{"num_hidden_layers": 8, "hidden_size": 640, "n_experts": 24, "experts_per_token": 3, "d_expert": 512, "d_shared_expert": 0, "hidden_act": "squared_relu", "moe_layers": [0, 1, 2, 3, 4, 5, 6, 7], "router_score": "softmax", "normalize_top_k": false, "routed_scale": 1.0, "balance_loss": 0.0114, "balance_bias": false, "router_cosine_scale": 14.0, "n_groups": 8, "groups_per_token": 3, "init_std_router": 0.00666, "lr_router": 0.000458, "num_attention_heads": 10, "num_key_value_heads": 10, "head_dim": 64, "vocab_size": 32768, "norm": "rmsnorm", "norm_place": "pre", "norm_eps": 1e-05, "positions": "rope", "rope_theta": 62400.0, "rope_fraction": 1.0, "qk_norm": true, "attn_scale": 0.189, "tie_word_embeddings": false, "parallel_block": false, "extras": ["capped logits"], "init": "uniform", "init_std_qkv": 0.0139, "init_std_o": 0.00347, "init_std_up": 0.0139, "init_std_down": 0.00173, "optimizer": "muon_variant", "learning_rate": 0.0109, "lr_mult_o": 0.741, "lr_mult_down": 1.5, "beta1": 0.95, "lr_head": 0.00539, "max_grad_norm": 1.0, "warmup_steps": 50, "schedule": "wsd", "decay_fraction": 0.812, "decay_shape": "linear", "final_lr_fraction": 0.02, "batch_tokens": [65536, 131072], "max_seq_len": 384, "doc_mask": true, "train_tokens": 1423000000, "max_steps": 14950, "dataset": "wikipedia_en"}
Below are experts of layer 5 (counted from 0) of a mixture-of-experts language model. Rows are named router (the router's row for the expert), up (a neuron's input weights, with its number), down (a neuron's output weights, with its number) and show model dimensions 0-39. Each number is 50 + 10 x the weight over its row's rms, rounded and kept within 0 to 99.
Before each expert's rows: "gets" lists some tokens that make up at least twice as much of what it gets as of all text. This comes from a sample of Wikipedia text that the model never trained on. Tokens count by the router's weight.

# expert 1
gets: "\n", " ", ")\n", ".\n", " (", " |\n"
router:44 46 61 58 42 53 45 68 57 40 48 50 54 74 39 57 45 57 66 52 62 62 27 45 64 45 48 50 44 51 59 60 36 48 43 50 57 33 65 53
up0:32 57 48 34 50 39 53 64 50 41 65 47 75 42 79 51 70 66 82 59 39 42 39 54 57 74 55 41 54 38 72 48 50 39 44 37 59 36 41 75
down0:46 50 45 60 61 63 36 55 47 57 52 57 44 39 79 47 39 48 37 47 58 56 50 51 34 46 39 51 50 60 47 40 71 47 50 50 46 48 44 48

# expert 22
gets: ".", ".\n\n", "==", ").", "==\n", ".\n"
router:48 43 49 57 40 76 60 65 43 50 48 43 45 51 34 64 42 50 51 44 71 53 48 47 66 40 40 41 58 45 51 48 32 53 47 53 67 47 59 49
up0:54 45 48 50 43 40 45 40 50 62 53 51 58 51 45 37 63 57 46 66 58 67 68 28 66 65 56 60 61 30 55 52 59 60 53 56 50 36 36 53
down0:57 57 54 31 59 42 49 58 51 40 56 40 51 63 49 50 69 41 46 36 49 33 37 31 38 44 31 51 45 56 41 55 58 71 48 51 58 50 54 64

# expert 7
gets: " |\n", " to", " for", "\n", " he", " it"
router:42 43 75 71 40 61 60 60 45 52 44 56 60 61 40 50 24 51 57 51 55 44 39 54 68 57 49 32 57 54 48 59 37 61 45 26 59 54 61 61
up0:42 51 58 44 36 51 36 53 46 60 55 63 42 58 41 57 56 52 55 55 40 46 29 33 45 59 29 63 38 46 37 44 51 52 44 52 51 46 49 44
down0:42 36 42 62 67 42 60 71 33 57 50 47 38 48 68 59 50 54 53 49 36 54 49 54 39 55 62 31 43 45 68 55 47 32 53 50 58 60 48 46

# expert 2
gets: " in", " is", " of", " was", " on", " located"
router:42 43 68 61 44 45 45 52 62 56 39 44 43 51 29 73 51 38 39 52 64 63 41 39 47 47 38 47 55 42 44 54 42 64 41 53 56 64 65 57
up0:23 63 41 55 47 46 53 47 55 39 55 55 52 18 30 52 63 50 61 33 53 61 65 45 49 28 61 63 77 45 61 44 67 61 44 39 50 55 44 62
down0:53 52 53 41 46 51 67 37 40 44 47 63 53 49 34 53 62 46 51 32 63 57 59 69 46 50 35 53 67 51 44 59 67 41 47 36 40 66 78 39

# expert 17
gets: "0", "2", "3", "1", "6", "5"
router:36 52 45 57 45 59 57 70 37 40 29 26 38 74 34 63 50 55 50 50 44 53 42 32 60 59 41 44 67 47 47 45 37 46 37 35 61 56 51 46
up0:50 63 66 44 67 58 54 54 61 50 53 59 54 54 51 56 53 39 42 39 53 56 47 37 66 63 49 44 38 63 61 40 50 43 60 45 62 46 62 52
down0:49 46 34 73 59 40 54 26 36 28 56 45 30 36 35 56 54 52 56 30 54 78 52 55 32 64 52 45 52 69 40 50 51 53 42 59 50 68 66 45

# expert 6
gets: " ", " (", " John", " President", " member", " Minister"
router:39 35 44 68 44 71 50 58 73 57 61 58 39 59 40 70 43 64 43 45 62 62 50 49 62 54 45 42 61 53 60 49 41 68 47 55 43 50 51 50
up0:50 51 38 64 41 39 61 45 44 29 42 43 39 58 55 54 30 61 33 54 60 41 46 43 47 50 66 35 35 41 71 49 52 76 43 50 62 61 59 41
down0:54 47 43 47 52 45 55 45 54 69 56 56 49 59 46 43 67 52 52 48 44 56 40 56 60 34 47 54 35 57 57 59 68 35 34 66 54 69 58 47

# expert 23
gets: "|", "-", " of", " from", " to", " by"
router:34 39 50 56 48 61 54 56 48 50 33 55 41 50 49 66 46 61 49 57 63 36 43 62 65 46 47 41 55 31 47 51 45 70 40 40 53 66 59 49
up0:50 61 33 50 56 36 52 51 48 44 65 46 43 35 41 45 41 38 46 40 64 26 50 53 38 56 52 50 53 50 64 25 37 46 48 38 49 60 38 50
down0:47 52 68 58 30 59 47 34 41 51 36 38 39 71 61 64 56 52 50 61 38 35 36 34 71 48 48 32 50 68 53 64 40 52 52 51 61 40 39 48

# expert 4
gets: " (", " ", "\n\n", "1", "2", "3"
router:31 37 50 74 37 66 38 37 71 53 54 53 50 52 40 62 54 49 52 44 65 60 49 51 70 58 23 47 63 42 44 47 52 60 27 50 31 70 46 55
up0:50 60 49 55 59 50 43 60 42 60 58 42 50 57 45 50 32 45 46 49 57 56 43 46 24 48 43 53 51 52 59 53 29 51 41 71 50 39 38 32
down0:55 60 62 61 72 52 48 46 43 42 47 60 50 52 49 61 56 58 44 47 59 58 60 24 46 32 68 50 26 43 46 53 54 74 45 47 51 47 52 59

# expert 9
gets: " a", " an", " one", " first", " this", " A"
router:46 46 60 57 41 82 47 60 52 47 33 49 44 63 39 63 34 55 57 66 65 56 57 45 58 50 38 40 59 56 48 42 45 41 39 48 70 39 43 49
up0:55 58 51 41 52 44 30 47 53 32 56 45 42 40 51 31 38 67 49 42 40 46 41 64 55 65 40 37 35 50 52 36 34 48 58 47 47 58 69 52
down0:38 37 52 54 38 43 52 56 69 39 43 51 46 48 45 50 28 41 59 37 35 44 65 48 44 44 52 57 58 47 56 37 44 51 53 59 42 61 64 47

# expert 15
gets: " the", " The", "The", " its", " Born", " Coordinates"
router:34 42 49 51 45 70 62 62 36 30 48 57 51 59 21 76 37 43 49 47 55 57 38 49 59 53 38 48 43 65 42 58 55 39 44 59 53 55 57 69
up0:51 54 56 26 60 53 41 55 77 49 63 55 48 65 50 56 48 56 60 55 48 33 44 39 52 60 45 59 56 62 43 40 55 62 61 37 46 42 51 52
down0:57 43 48 53 60 28 56 51 57 45 48 46 60 58 51 37 58 35 56 47 45 38 49 40 51 39 39 49 50 58 61 38 41 50 40 46 58 55 54 39

# expert 21
gets: "0", "1", "2", "3", "5", "4"
router:39 55 65 60 32 60 52 54 58 49 44 55 34 71 62 60 42 46 39 40 57 48 35 31 54 49 50 31 41 66 50 50 53 58 57 48 55 47 48 47
up0:59 55 45 42 39 58 42 49 63 51 22 60 53 44 38 44 41 49 60 48 63 44 53 41 59 41 49 55 43 52 63 40 46 51 37 45 46 60 50 57
down0:39 81 34 26 50 55 40 49 58 44 47 65 38 56 53 58 64 47 64 65 50 51 50 67 48 46 48 52 52 55 53 54 54 47 53 26 49 71 37 50

# expert 19
gets: ":", " as", "):", " such", "′", " -"
router:44 27 66 53 33 67 57 70 30 36 34 69 55 55 44 75 40 38 57 58 54 51 33 40 67 65 40 39 62 42 45 37 37 45 40 53 61 49 57 57
up0:69 37 45 40 56 56 46 64 46 24 47 58 49 41 61 48 48 47 41 48 43 46 57 44 51 59 64 54 50 37 47 50 71 55 50 46 48 37 36 52
down0:59 40 51 48 53 64 48 65 46 58 56 52 29 37 65 45 52 59 56 48 49 42 35 59 33 47 66 65 71 51 48 42 53 43 44 40 59 44 64 57

# expert 8
gets: " and", ",", " or", " &", " but", " he"
router:35 37 68 52 40 65 52 47 46 41 38 28 44 51 44 59 26 54 47 49 46 36 43 45 61 52 43 37 58 50 42 52 39 72 44 32 52 63 44 52
up0:62 52 61 38 73 43 39 43 44 51 45 49 57 60 61 49 65 53 35 31 48 51 39 36 41 46 44 45 67 56 69 45 49 49 43 35 51 48 51 55
down0:55 20 44 72 51 40 44 44 55 51 45 50 53 59 54 62 47 30 38 39 38 37 49 44 34 65 58 38 41 44 57 40 52 58 59 35 37 70 41 62

# expert 13
gets: " the", " The", " his", "'s", "The", " their"
router:46 46 47 53 44 68 49 67 47 40 38 61 53 69 49 61 42 62 56 62 50 52 53 39 53 50 44 39 52 44 35 59 48 46 31 34 58 49 54 52
up0:29 73 49 40 54 48 60 52 32 32 57 61 38 64 51 63 40 45 75 54 49 47 34 57 49 50 59 49 44 54 29 32 57 54 47 50 49 51 51 37
down0:38 62 45 46 55 28 48 45 67 41 49 39 42 40 43 40 64 59 29 61 43 61 53 30 61 56 43 34 54 58 56 59 50 57 34 54 47 81 41 45

# expert 16
gets: " |", ";", " /", " —;", ");", "″N"
router:45 44 49 62 43 66 34 57 50 47 43 63 40 61 48 54 42 70 44 45 53 47 40 60 39 56 49 38 61 41 57 43 26 46 36 38 59 33 61 41
up0:41 45 51 41 48 54 58 58 46 42 56 64 57 25 47 55 61 47 52 66 43 38 54 55 47 49 46 46 66 32 34 52 38 40 58 57 51 50 45 51
down0:44 35 60 55 51 56 55 55 31 51 63 56 53 60 38 57 48 46 45 57 62 41 39 43 54 64 29 46 75 26 46 50 42 49 56 35 42 47 32 47

# expert 14
gets: " |", " in", " on", " –", " was", " for"
router:40 49 65 70 36 53 32 39 43 57 34 53 53 56 63 63 38 37 38 43 52 43 38 57 73 34 49 38 54 38 54 42 26 47 44 53 62 54 63 50
up0:33 50 59 57 47 68 51 51 53 52 28 40 68 57 52 58 51 48 47 31 45 56 54 49 58 36 71 51 54 44 45 60 52 48 54 65 57 52 50 68
down0:39 47 29 44 52 39 60 67 39 50 53 69 63 53 29 57 67 64 62 40 54 47 18 30 60 53 54 78 40 50 47 46 56 60 51 60 37 50 66 66